Experts of a small language model: 256 experts in each of 13 layers.
Below are experts of layer 7 (counted from 0) of a mixture-of-experts language model. Rows are named router (the router's row for the expert), down (a neuron's output weights, with its number) and show model dimensions 0-127. Each number is 500 + 25 x the weight over its row's rms, rounded and kept within 0 to 999. Numbers have three digits each.
Before each expert's rows: "raises" lists some tokens whose logits its average output raises strongly, later layers aside. This comes from a sample of Wikipedia text that the model never trained on.

# expert 128
raises: "o", "ers", "ed"
router:560515478502513500527491494481480479520516476487559517532535477497509526538502480544492514518527538499537490477497508443513501508528505506486464508490498516547515485520509501516555485517528492499527468475507521478535515476512476465515477507485494491484490516529530436483547498489506472435514502542485516519532502539474520496512511440485481487490471461533491452487513484491478471474501
down0:523459463507490488479456517489512484565488476477503460468496526536480530490482451533521493509444469484539537496479475481529534512506520515493476505471532502529512514465461532482495546508554475489462500486513546528486524535480470491523491535514467498462516497510485519511497497460466502468555506489502472496492511526501483530521473511480489481503502541502481504490491540517487507531469
down1:494490472510474557530557438532441488541466498500473481530498530485521457498516420477525478489545537487509519510510491533513505485526545479495513511511497542543496534484480491537459525524493515540477497501494471509481517496505493531499496508499485494527492510517502487491479517505502542510496516538476510513466515490481513513475481484445490483434494502514509495533473510507504484513475
down2:519508502514509455477500510491498486526508509545500497537543504485463511505508521495553504504484501502492513461508533501480500507477517535537516477495520439529487496536509477532566490531506501490477471480466548530464490509465480520464513496498460501502439473480489466502486443493485476517510456504529506480436486492487508472514502493531516538493488506518499482494494504470470507439546
down3:488536473477478501501473511492479530494495494479495494506490529469554494509517514489462488541513497500515488493486517483528518538547522557517536475523479536540544464490453517534482496543498429491520515474506516506477531475507476503534496481492461498501549528534468513480506517526515472544505500500492510529457525466537509484426530472507481520485499484486503514507494531519481520514491
down4:544538497504522494528505530507496500475440536533458486512470466461506507485528467506483465534512493506480536512517509486522523504526532430515519489503509485544552460495542427492510506493532489515494504472487525459536507496474518501505484511524515495537494492488477518502519521528479519458513490470500519507462497516530531499508518523513504484479511456505460443504528522536520479503489
down5:449469469530495521523483498508469533511513462428481495501469553505546467508489497494497514501518514491517456501483455452537488493480486494516530484496496531520524491493462528510523485490484493479476469439476491529449509505504470516498489505462481496491469470509504521482553531486499472462520469515528486519486528545516493471482516534463533510480508522503526466522502494514484545525516
down6:487511481497534463545468513470569510484481498496452509495500511473544505491483538471483483478497506508525500479501503476535473506532497469517506477499497490482521492592474502530484549501499470518491480487481524478467511450455501537521557490486516495517525532534520498495489523523500495509485536479466488491470501479509484521521506502537508462500561448490532500495501528511523513498526
down7:484491552487496513555525487527482546478497471442512474476516489527461489511488501547496501481474540492506505512489540531528468503479472521513492513555518521496495466506505507510482467523494478496484490482490487532479459529486519551472493489467508502499545494554515476535502507521513525506429469503507526507511488511480485483505448537483532508479499483448453497506497532521496502518467
down8:538493509501506503462476451482511486553477498494454521477516521474516540462535483510486514486483481483515486490506442450483551491478509543503508528495477510579556485527478477514526517457562505512495496478457494470496506464511485497496489465495506521518488491506468518490524497469516517490492541475506444543478513509498512517504497511464493469507494465497499501531532503506474502478532
down9:492521550530522531476484507507463513463514512470468509527470438525506563504514483511527527464514507518487499521551469481537498489511524479498476527490521508460519490479482508495502497469458526543483473533502529489491495497477480520510504493465536527486439507524452448480524511480486501503532560488513498522531455523508502478490487478511527539483480482536530490514519526479512501489495
down10:530550529474511518482514492495489512519534504512488513506516511523492483527509541524511566509514556470495531513500506454492502477523510511439539530522475529523493501503491484499508496490436492529526475488473506531498541481504506516468465508482485482495482503498509513507499482523513516559509547441509507512515542554523532577510520487495511496509542494466504500496501502528467484464492
down11:502529501532534544540486507521501512503508513513547504478500442498498496519474491545469431441507501524480465518514533550493499469481481485467513488525477513485498515439492489472518522531489460476505486508463498510494516532460488518453486503524524518498498487474525534484497474532481472506495480487467476488557516540472473504474483513513486504540517474507455516517513486514501468532483
down12:503553483476493475532492534446474538492503470521500509476492511531498477483535539496482541486505496475502506516470500511521504459552471526471481474487477481512473569529535475551490477514479474479489503476508518521531549491505486508508501517470481508528436480526478493484505493496511483474480534450492479488530482509490480503519557490495502533533466505513482536468485518482499457515478
down13:497438521486513492505481494495502488533481488513488484565496492506576512468518469528505478534489507543501504490498469509514499492495480528516467462481534506488490450529514475569544518442562487509530533503520508486512492482472463498507499541518512479506494483531511470502534526507494496479546485526466504498471479521486503490496517497525530491512489488471471489495494538499528495562526
down14:495522488491472528488470494492517473531518487493490513531486552571524487491478460499499524538472507492514488527521523509556481499443496550486537480511506484532469486546468528511531506521516491509498517492484505519508524492514475478503482528460491468503499461498503518461463478497480468484457499483510508537516561519539472471512519464476484505479498516516491458508561490483531537506479
down15:528520546567519465478526489485463481497530480483523478510504490474496529512473508538503519492504522463459501527442489525511504522486562537491505474492478460480501519486554519494540500491522522467496486525476540534514479470458536467509515522491506485512522489517455493543481491524510496478459507486503492500495482502479467519475514499563528521529468536500487473504492502531515488529475
down16:515532445508491518539515479479482477506507515477468504508479582507523488504522477548478541513450492526538484466468464466518525502520537503474506467468492520515549519478479527514500513526502507483525498503506493459491485504467512500507480484492467480509506542507525471528518490468523528494512528528484478480451513480488516494454514527478500483500517476511509538510473506519548451464540
down17:495489527495503503482551492480486472523513498540513496484516479503483509496526500534500543511491485465502477553480526530477524528505487462507459522480498482429483464507515491499508494528493481482469550535469509528502468481491530494464527443510451506489486486517419482487469515504486542471502516507497482481466467507543536516499498464501489480497502521502524525508505504428520484516510
down18:482527474492503549469490458536516480516497508491494484429491516496500526475501513503474494472482507481533489551525505518526490493495528475483475536493531508497466512549527561495476468526476498510527512517496473534532518488492508524443550478498487481495506501500513502483541482525469493505476481530450546490511493516514538507471502523519495494499464546456506515486506523449528498559496
down19:520492465513525509487490517502471484504516506493520497485451464471503455499546484496511560465515500500475483538487458480559473520504481522458468473511515522485473505500498502532510470480526488515486462468494523524552540480514488536518490485482447482485505485490527512493469462523525482494504494527456524508544455539472525496479504487515518476530526549538512532498535508475493464488503
down20:495476487471486512489473497475576497511509505494530483534500494526483473471485512499487513503480506482538496475512506498509513512473498483514470489518500530555496507488481515529486492495493513473484539524438528460540500573524508487475471500491457423510490523472505465470523484510471489519499521461515545508471465469490513457498458505461526529523506463484479461496522509503516495464496
down21:515515487523473505554491509490546472521458457465479506472523514541494524476460474504544470525481514472488452487496527541522539472514511528507479490462507510502487508500478472512504492511518544525464516475483473487512500513480456486477503550463468440550499498541561499509501515478518498483510507541494481507516498515470483514524524514468481494491500515484505475472495517500530483491436
down22:539510527478515554537520512461514495459546516469487507536480509506482520513470482477535469536498484508491499461513543486512536483503501480496527451510537468513476513504486507539523515501515530499491548472470568459516499467525505505472497528528526472513511518492516524513478483461487503540525497481512523450503510518481477474461520497479504509477497490513500466531529515475553495459531
down23:463539467485492536496528533528561512513519477521499523510493477499447506527529506508501495514509514533491522509522557493472509511506517503488491525477464485512482518496476519515465522509522499489483538498463536478475542485476485502505468481527524474516494472513518478471533476477545546536517475533494507553506462480452521488554487476518500467447498462489493464461536493506522511498498
down24:454435501507511500513496538500487490477493469598513469497485512493506528479501469507512481471482506495485514472504469511497522519470509460498530461556549501490483497494507485514492499480517538516529557498508540514499511517499495545490467521517543522490537511502444499524534480511471476509486521474514522485457516532487539477488513481509534509488510496457479529491531516512517499479539
down25:486506498520526475497519479504484521496521482511497546502527532505523512481500510488514466520481460538494508493541532520438497486502557509554507500499523522520525538503492503530475538458497519544518466451509506513499526489498500453532496478524538516512474518468526467496492522451428477495458501485516492560564486519504474475491474499502502471507479485504484492495494463475499509528516
down26:482510546546496478507535495456458510530530514494453514464517468532498519496514527514490511495498516488497535509516486494535524516549512511506431507533511491535513490449488484531523532514479515474487456480500503478507448518502517519451501530484521481492461486521512437536501522474567495522532519548488504491470496485456503488518492483505459463476484506512496485520489509478497495485502
down27:469479480509498518517522516487486508514530491479497478517499574481484518500530450497515555489505526471484495463504489485513482493539509499486491512477539541481488528450485504532478484476491494520476457479519534525525505545497519501514472481483497486494479515482501513511513517497459490478482476505443496534504556527483488479500482472484433501495548520467500486507530509509493430459548
down28:510522478486490479483506475497498478489537497487509454478471555517475500531526494493511493523510491528461478496493527511427519496485491511514479519470517459484533529526505518505528512530478531531459513526478512482458502531522510461458505487517516444499488519476522448487505469503525545455512490517462508473502478484506489533445510502485494482515503467482479546501505444511474509557499
down29:460466524473509553506461492509514512525516490528530515498486509471473496496483511527460509513514503480544478509514518501465489490498485481488537491508508485553521436495509505514525505485501480519525538463500493511541538466502485493459504545499509495478489482505529478458524459507508473485509509501461493520499505504529516491447519446442470485485481584482516515466543517508479480508520
down30:487511506469497512513465529474536521512460492534504487481515471500514465498489465554500543494451553550505488513488487515481536476467560478492525485469533523549496566479528520516492469517504489515468486496530524482514500532483511513504491509503514496515478505521477485464531562455481475478475519500504518537498484503500488499528498514453509519485505485503542461495533456501512519472478
down31:454457538540490542501527506496450506458506481515486506538516468509451529491502496484473525506473542480489468498493473484508505509477459436526508499504545528527474462477487474531525486462497530503508512483510512481514477508507549488478482506527493486510537496510522488484487534511475491471506491496532500468482507480497514513496538499506500441510441550483464470484535515485556493500484

# expert 176
raises: "os", "art", "le", "ro"
router:514503545511499542485496522500502504533560465525478498522469544488487481515453487505491528543512494513496463504503477514509518506478531537463463502520454497456486507520484495474539488506496490512443507495483481490515469487502518488478510469523456523496534510470531503515447504440538511466489484497454501499505476562480512539493561496494520539505519460491503483488499474495464491485505
down0:518538507495542526473486507487508491474512487552488446516498474509485538522470469450520457542477529469513490457537502501469510489541549477495482472469520539442485496513506499528504486488506516509527507472500545488492500512470541495524480528522493499473504487520451522515494482511522465570500482517471523527529507488446460482500535474508490495485518505502468481492520503509525509528491
down1:486500555482512494495485503493521513480524409481504458503503533468474541489533485500546485450489504474519490488489465519473535502506515509499487496493553532512536487523523559492499483518501471473513509477520555488477515488473477521540463517489469469475486511468526506465508477502452474492488497465502501477511469546505519510506530496453485529495510505489487480492513529487550489506530
down2:563437531493469472456491521521472535522539459530495494497503493510511524484506531515489499511510462486486505506515475512489473464508439497485487514508494453440505510489556536479535464531453463532511497484502443489461494500467507499490537511511485526469489505494472499467557564504514496489484505496511488517518514501509486479496493502512475475520512515477509474533487497526512497476496
down3:495541505529525534531479464468474517504492448516489526537529483515480460480489465476517518517525493526513463484505487586495533520501526511482494486507474511481502491508493479488542498527484422495481508477475472482523486491531479492503511488458467539483502442517549513507509482504503527510538485489501516497490475525514482511550465465506510497498487490457475468525494490473524469462498
down4:488496524534502507492504553527487549542549474532539488502459480487521516478489461510482507522525518526483463519528483535505523509482511565443499461540507516495526536522501499505519504503520465483489501479488509501480510502509517512529506509495512534459504513499548489502552455495526498469496515502550487506529488487538499482481555535476483508503467500487487472498539494456494525458537
down5:474517443511488521528469519446498457514504494494512491518520477505497517510486505513520491510455516478517496479524534509493539486502486480508544491519521509520525513496498507546518512492483466491518475552478547503461516505549521512498527541493532511516536523500465505515537490508521453515512489497480530523502490471502493431511504485423543504534485468491462481512540498478487523506444
down6:532499530537488524490470517499475546521493462545495535510484508482491499500505533473482502475517505479474458521496438477495506485490510506439444531509488492467486458490529487496489463487524497531488514532494491524504487458493501483455488524461481527484562491467492534464494500492513494478497537508480497531528502487500467544491536497507512492578479513464493485509502506524458486461516
down7:503500498485514519503469466467512520519585453533504493519466470533474509493470484492480508496531508505499481508483477505517540476487492510537529507523504514515521515533512482502542502530502453463467506543477472476507477511505534481511510486492502532517491508469535479532521499510526483487468447482515533523522530526520479514550507514466531537472440492494489500523511434487489489457506
down8:481543522514538496516467517523505512517507464513499503504448506462507493490473483485480510522522517508477488571486517487508470543512509519489523515515499563500487502453528482511544481515511492473460545532479516516549532477478515475464511506474517528465520545461475524495509507497521488491498525497479482504521438481555518486507533485470524515449482491488502507502489536470458479476512
down9:497502528488484463495520516492459485491524524468550469498514536502463519478502474509498457508504508525477517531512561510495476493474532525457495470481534488546522528521494505436466514474517499509516516477465484508555513524541470452530495522492475452498505507489486527487477513511467526543466475459483457490501475498515510484482525534479478525504513487538495523524531486490473476521525
down10:502535491531478492492519515476500494466517501453518539506499498495486485492497496473510506500511506507459487483556557508519498493514498481466486485502505488545451485489463497519485502475531471490542481487444514524531470575476543486481492482452531539449500511507527494506458481526518472507522504474457480479500508500530505529532523482519533486469498484493461479516490540513521443490478
down11:485504509513484486484481526565498525473496492504510502513475519555460494523550463480514497511512513483491516488489508476518506478493468502474546502514537477541495455498516466514500536482511535497506527517473523503509520513496544493488442548497486481489515521496453472498431473506477485542482516507432516509484511527460486467470509515485498527504499507512511477486545528490433505519516
down12:495483510502508492494509481500471484488523496489479495436533523529491471506469471552493486513465484497508453500468456524468535527450502535459482522479506518508527500483476515488548489492481502485485493451484487502484502474500558479516506498494513448513532510530496518497501504437546455512534517534531509503520502552464557523488515534539482497512479513467477503500493527493506507529523
down13:546505487504492471507438507472541492531525488436498505485477501541499495524526473478494481527515503536498503548491495506514523512531458495482523472512506487564510511531483482528470502491472515500464512456489485503504449423501487524484486521480453535511486510504512505506481480532507516529472516517474499516515505498472506501490485512488536460469504470509562486505498495488479558541498
down14:484472550460489511488512463487465481449501479490477438486513491437467485474522471497458539500543496481506515478495489484582490488501504497497526510487514472495456490491474482519472496477481514503495478534462506522540518503517528505476431514494455501509519520475497519461539509501497477506498507500484509496501460519500491531500521521465514522532519534509508464486469522519492481453520
down15:526509458496507534486508516492491496494508480529469476523571490558453483510512526521469470475511509496507453468485500522490482445496505482457538471464470516515534477487469525489495499484474510491492448487490530455462524494480468470485458476527523502507522512497493484517532503544540535503497513473495519507465529564517481521503486527448507491491494498491491509543500487522503525480516
down16:496564541455494550483455497475481463508565490478454460492494475522489485501494469533490537490506510487495482492487506476540524497502497474453492488511509534480465482504504508497487464481509520481481507566479461472474505521498514476481478511492443505518536471487518518498471520527501550516480519546457504516475491521472490486477565495472515522500517503509499496512461526510499518487499
down17:476474487511501507492454496495557517508487504502472499422489473491536507499486518522502514510494498519525538494515517547471484467505456485527502514508503501460476496455528468523507511478536452510524476551521501525532494486503489494506493462477480488464495529503489459540507496508458441515485493530497537500520524501512532463513478466473444483502517464484465445514520527497470511511505
down18:489499521505482535489466511442467522516520514522531489512452508458464515514522486509496528526558505530454480566481500509481525495517475510499462476515473480484510470503510489484489490556474479510481493502483496463512491480483526508480498495476450532498538469446514507474465527470545485504451536503457467460520495493506505499491550505500494520508518516466517490497473528515487507528532
down19:491498490509521507496485526544470514485492500452504518531481521523470481490522471512461480546491468530470485498488532486512491521490524515479533505488481493509494525486464523473444494506540489518507446466471550516489482504455488435482491476468465496528493549482527529534518464499525483508478455491512495493431513500525522496500543542479461505521471508469468538494512484497501501490502
down20:454495539497503534530509493535489490487500513494459482545464470461562475508519477511546467500487490514450509486495460475501501461467583473486490499506535493495492429510492500489482517473511495491506496488483489505478515512483510519521493520470491487510449502481534519463501509479507511503490492518524485521520508520519518519522490510485525474512511539472460486457579482483504472469507
down21:516552499504535514489488490471467475517521502549534527519468513506481489502455451520484524499497549498455475532531496512496523562500503501437485505533529480517490513510481468487505490525502508490450551495500456526517454544503534481466512495454472515477510503515517524489505481471522512497523530506507497472514509503541464522505516515531534539516460472492456499526492499504479504485478
down22:477481482462474501476500507476511446515506519481491509491504515479499494527483467493459499455468518479499505504491514469498516548550481506504467462492517472529436527522480512500446519500481510493471506492513524512545476545489542550526535474459508495564484499502528435483511504486489489522473509525527475493496485537455520521521515507509504515476476485534496492452471488502502522476473
down23:513452503533494520491524467554489529484490498514504465539432513493526479530503476494494549495508493460461475504535450512494492504531452513493473518471511520494491502526551489450537471472512479501516534493512511505526496528493481445506527505534522525482487514517462484512539549482491510510511529484489482524564492543484510484502512509513464488484494506525521489465512514546495494515487
down24:498526529517484538483475516474482538525511476530484509494472526491493480517473513520483541474564534464500498495487446498520507483488494522412477524512476484489465463507512489508486490484504502508496514547469506540509497453492514496495489522469483526495533486458524501489494502460502501481511526521457473557523493493475498525492580499501504483542508513503492505516489503535438489502518
down25:489483503534492438489514461492489473501457494511508517487500485497525531527506510493561502503516496496496489559518560474505501525519469499463497493539514463498487510492495511478531459481502479509502533531492476533466513548528503516505492541480515486436475503537482533513487519469503481491454511493488504455468495484529492477448489491528521486485543480473490512505471512447505551532497
down26:497513472480487473510523519519512474491461476470491469509465516501482501471471527507466446531518534471459521470503519460561530502479526494496513490501492486461475476524477472460508491494497474473520535539480475489547574496521487474538516521532436481496514534462485532513525543504506492502529472490476505500503497480519503461491533516484495503472494512490491519466542520521503519479478
down27:516530508509516484500526514538532511544487479548494547539523540476536497506505489485493478502492483464503488447493541488469536499491460497501536485519469513491520497514496517495479431486541517524478469447524470506485514514487489540515518520466525491452568476493496510457482468497460493494473495496530489483502533503476498508531528521474436511518486470476482514506493497487485482522479
down28:473512521516523485532493466491473505543478491528524511555473560540490463481507488506512500500479529542484506489514498496506493536540473486491520477511534510537515487515482499488523540524489517507536521492516515496510448477525524514446511468515506476521508524450479447507529516460496484508529505478510499530482506533495501510489454469440513555463535469494489513478474485497524528495542
down29:467530523502525539463518457515518488507499465514506522534511513437466485518499524524513512495531520502515508458540444502505535508534476503494534466489487497521477483519541518527538492475487537446493491478534531509498495524480489475437486500486484528509509488502499465476512493520532477483518542493495527506487478523475500514536463518500523482467489450468503514458470528550512517478524
down30:504491488501450492479459478482508538534534468485498503435468527552517474518476501509496500484476495500486501531479479518445475473467484509524527469531461496459482516485521523511483487546485507524487507522502496504501487479505543511497465539467483471470546516444465472482513548484486470509498509526503489523540470461516515487482541487492486459508521490483461519504505528524473514524527
down31:490532531512478473500508480536498501494503490498478451465483480458533423501491494526516463476498518537465490501505490492518549487512510485503496490518499506501525498509481486499503536559447538536522507517500499492488519519504471519517516477504537514506507496490486453494481534525461507511530520533437468496507512513502454477521537527497454484501519573527486527467493507486485535541478

# expert 79
raises: "en", "ence", "ing"
router:448481484516499496520469516478486524519532446497459538457551529469479509510475480483490472505511437495529511485475476461501515497500493484475484463517496480485510523500484508497480454475543481487501513479536479460496478484459526499526502543486501528489476542527505524529457486515546475511484540508475498514537481469486497499478535494486506507513513535486530443502499543538524491469506
down0:485456492484500430535491515470492495476521479523498502474438473513544493516525467531485498463475501489445514465500512495492522508487521510511480478484534533520487518543480468493483460510500516536472426492491476554472507521494494496550466514507468476520488557477533468510493482483481504512528523453499506528472483521476489495498529513483480518495505492488541531497509477530521507495483
down1:471499485502471483476468508466508500514498477548467508442470494551519497458490476523505487498504468505484578481487472507489557472461506509497525477502551522480498515486502525471491453466495497501498484515474516474510517523488493506534457472522513482494485530506557484518468545515460498503466497488465537486509505498497472451520548476518499511494504518453463498510505502533497517484533
down2:514486535529514507567550557522485516492510471525509493513537512481529514492515495514524514526491477504505503518508490484491556489489509475506471463494510487499513507501479512527498523471445545482492500543536513474524535521484511533488464501542483522492501475491473493454501505499514495504512533458526460541501489496458487510512560474504462488489528484481476430509473556510518523495498
down3:487538513486503513500488478504507475488505495483471518505531462489519495528515500524491537507493472525526547498522494504495497521549504492486485489495538487497475477470485500526485485492450535514525505506472541547513522527528495514502503503477511488502473500474483521483529512501521477578502499531509520488496450540527522492513527518511534537573479510506503551488523470471436577481481
down4:505463497478500521520536500520498452518492494508469525486487491494533534497490492512527506489478474481516519469516466492496444545504462485514522549499519557475537473522492484494554489490539569487510492513520480511514452471501504489517473540512461549507487548522529477473502487467461503535505487470514501476503502511515538512496479530509471497506449524491456521470510495515516481475467
down5:486464499484498457525500528475473481533527470487514535481534497510517502493487490466506495496533459480502507518504514515517522484477500520453504466428463461512544552537479497509489481462491506507526501547505490460503530478513485489503483560506516473505511498523480550493490493500520515523479514470507488544536454494499529503473519495499453499522497534479487508535535564507517489472543
down6:488501487449484535521484490501492497480501433483486485485540560506518514511519461508524482520495491542520463464527514504511490560482493529471491500521492455501506485514502475521509441481515508515481500532483504470482532494445481474481501495471493524466464485477493509522494488445466436487520496475497537516517448478535525472507516460498459499492479486513519468477515483502506528479489
down7:542546486495560460502487558461512484523494488520528528518521434460557498494533434486543511500485435492525470520505456499499487500543469504493462486537481492489516514529465498527532503493513511511493518509519552526477490478482513479515481508502509505506491505496478481491504492486482499461511480529523496514548521503519483461499506498500481491505481506456490483504531515558509494499495
down8:496481484480462513447467528460507505487501465503493448493474524547537490518475531506474508461482521509486515480478519533506488511507481509530559515524514484469448499494544527484448531496451493526474517480533468488513515518509533509484483514498478510505519521466480457506518567500503512467487504508511524448493490514513517497501474558494489515438491470477495527505491494523486529517503
down9:484461494495513487494473509487536498508484492527477494445508508522494502500488509517495506511524492513482487508525476525507497513485431504488530517523453521526529471499506524518516513498545480517479515522498461490518512493509451513533506498527453515506505531541543474490467480500443466555500511506526508499569498484540542458524516541459518532523497514498486482476557505483458487517540
down10:453502527486528549524511523499517506474521481447527466502522464476527487528499494500517497468493514508485510496516515522535526535476483469486457497503496498476508510493495526546477480535512537481480495519547510454524498530473530505492492494502501548518531496488458516514531509495487427469447514516472539495483475458494516519504544481515535477462467535500519527504499542483517539485500
down11:535484468543504483534477482496469517500525494502504539502509488499540518502466523542534545542472484468493488515528501513510536493548518509500518516491495545462491495481504487458544501527521436513513490412508511538512503477465457517480474503492472516503532508474521496469462524523450469464497496491538493531455524471502507491503483486496527500510493508465487488483503465497512494475493
down12:514470509505482513483492474527516449511529464480488507514456516531506508491459530503478494469501470516483461515482541510497480503473527481521530529486510465514519504520473502474543487553502490499487501457538507532549491504521526519529487540469521553516477479521487473529504516499492488488453521503492428508475552471507502525502496471472481504474479457488512510489503504469481463504436
down13:495528506463494493511509499466494484539507514543487524502492486529524513482508445495515493527504468509524468505559461509506537483476492483461480495494542477492462566504523530491484491498495501478448497541466509490498469480451518500518466466473476533478459464515477498498506521461519476507453521494483507496493478532461510451504509460511480470511536508536485469499477486469540533499486
down14:526499500483505459491464530488489478529560492523478532518493482515464529487486453473478512473499478507473505459519493463502514521535445505464470507499505498531528521495482502577507497467490489521447525486538472513506513474518484508545502528516516522536498501482490490529468473486432509533494519466496521520481484511479533484482531514510466508550500531490533511502505508536467499473513
down15:537494505514489496522523493499517484557532475487515500506538523510506510518502486503526522533500506481459501404474515489504541535472510477480505488464487487499509494534454525476486471483466475523527448446513503522546449518526507464517503449509492532513475476511500510506470511456470471495504484457498494533492505489492496479544464523481505452486516523481519515532472486492502517488496
down16:466534505562480503498516475517511471491518510526488498491524496503485513501530474500490474529469488504462492489533481527473527521464505459515508468512564494498519520492464490540507451463460490440507481504494439475507488536501495526458487506504479488516501476528479530538474529514487535513452540517481519494503482518522510499556539501477515513488492489532515509520486524545529489456481
down17:526523545485481454532506458500496490464543491537466476480506457496573485498471507540514545512481511512478471482503528461478535508502512467472475500470495461504533468503500481525473513523508492521482518457477488518543517520466507474451452509516501480501516461475505530516510470526473502486509491511532491487522492520525537491520481483489486472515530529514516462520505478473504507486442
down18:537540476485498475509481526511515531502493574493499534490519488509504499470491475481448531494491492492491515521477522488484506500503478531460506493502471428485523550510487495532461467474474489488504477486483506511479501463471485523501499515471495476513486530502523566523468484479476518472424505461528477564506488487506490482495479488496492482546496536489509529534542488495512492475514
down19:505478504486489440505509511512479510473500497442456527524497511546533537480507505499539539510482497483505508484529487493489492472537510494554537461496535512499489500518474497477506519464486475547450521516495470529512469524469485510497508504493518500507491502483472505504510473525505500507518522533471556501523551545527504502437494515482451515468491432513504476505548487488534515514480
down20:495455552477465570528501488472507478484523481496517465519522490520549492499502490496510536540524484530510508504527541510517536554508500508441474510473468472496505502529505513495518437506501549437515484511533500541496500477479482513470491528487473510541488504501504508476452490474512500527475491463502506528522505469496541495532522513531492484507532451503487501518472519496509477516491
down21:486462502511514536514512481503488492495518458511523474486496475489515495444518493526467484458462468547539513468522508527524579477537493544491510503494501538494497519478510522516498497513503506498504491486456510491598471498512479507499502528492477511519530481543451510504490463495496439483502510449462480516487493490554532512494500497482499482465494496493498468510503481469527507488503
down22:509464503536471470481520489473505496485504484507486468519506476543494463519525502479491484484544470541484518530479551482546492508483518557480502527502533442517508502485513495496509517488498471509513490494479521507528480491508490538546465449481529500503504517497454517492469461494420424485500510496517527496528501480516498470515514464478536486526523477483527527518507506459472509505500
down23:487494511483442494494465514507522520537509528479493506479534485504512529489499503448507497486477467539467518503492493535498453493463445504514470519519455487511465530488461531502517501504489500513499463508508544497514522488498507507491493482514529482515528488480478469459505469472493474496519529548467444490474438473500477512516502470501491463513511470460460517475452535518496550507538
down24:502553467551493499516505491496527512498482509525525430480498482493495488530506501492466518492471473506535521470467538482460472446480470465475523499495489451518483472538498528543473479473512515526520499492482516519505467510501509513477504491504474527491465528517535521522523485488465488505458508504478504511450510520452457496495501506495509512470518552485490479536476470448520490499555
down25:488517501491517468486513493523447521495512542487479532511478532510481477505539497454549484453490468512552487491479458512519504514466493514502499461478495503496521518511502505466524495465535505485535466490465526492461494515475462500505499471498473458496493462526487580483467505480473519509464498482506513530476550554480518494508530502540484501497532545480517514501491487498492520447513
down26:493490497511468489517501530489472536492475518492523547531473546486548496495523537514495501487488494514480524486471503528502527479504534459480515536517519507465524499508497495506530507524490462492557495517489474514471480493452491557480510525481431564486473499462519509476457508478536539484468507488541529501498466463513502497453525487481484485474527483528476501528470496510468514519481
down27:513512472511513503509482490475547475490557501548507515485483519448520531491519501471490484484497500510539506489504506542479473526510483531480489513498516554502569465501533526500508478508512515487536494461485495471519454473487490523521477535510467504516498523504510528499480475495458462505476507483528532480510467481526509468539510497480515488533520520447477506487527557545498544549477
down28:483471501476471472456451516518520508477507526517493486485484475504478516500493468498459494468510477504523517457479501451508517532471500513487493498485487516544568472477475506550495521538499506501486467455487479516501535530542512517542501519503492519528505542481481523484464524483487484516490522475500482488513489510462535431540492537508508536541509503450500512482519477518472511462465
down29:511489522490514532529486506478475524488512467548524531562480481489516533518495482542500458531486490543473519488501487512515511500461460494525511539494469472458478499517491481504488485479502468546488498450442487508461495496475461512499531518486515514484511518527530498494511461516539457480547559477542471511489468466513523469469490520496498470502488519498475485453512461506490487499496
down30:496469457468484525512519491485553499523520525492486530496500476503475512477504526503494488497491492489513538529566495465502442485477501473499520502519525487504523494558508520493485519559530489546502507465469512540505486527510472479502531496481552503513522543488482529457490510478507476508541508478506500524482504476522534504518491445522456478471526490521477519521535480516478515498431
down31:467487499504502504540513520505484492483478441491468502474506486481582480523519512525502463482486490488503519464523531502440526504474466480510479482519484488483489525519469504495528501548514519566486482460483466560505471468542501495497489532460455510502525512558495526513521487507533489524517518487448470501486489491479489476451496500509489506489479514502474527520480530520510488515522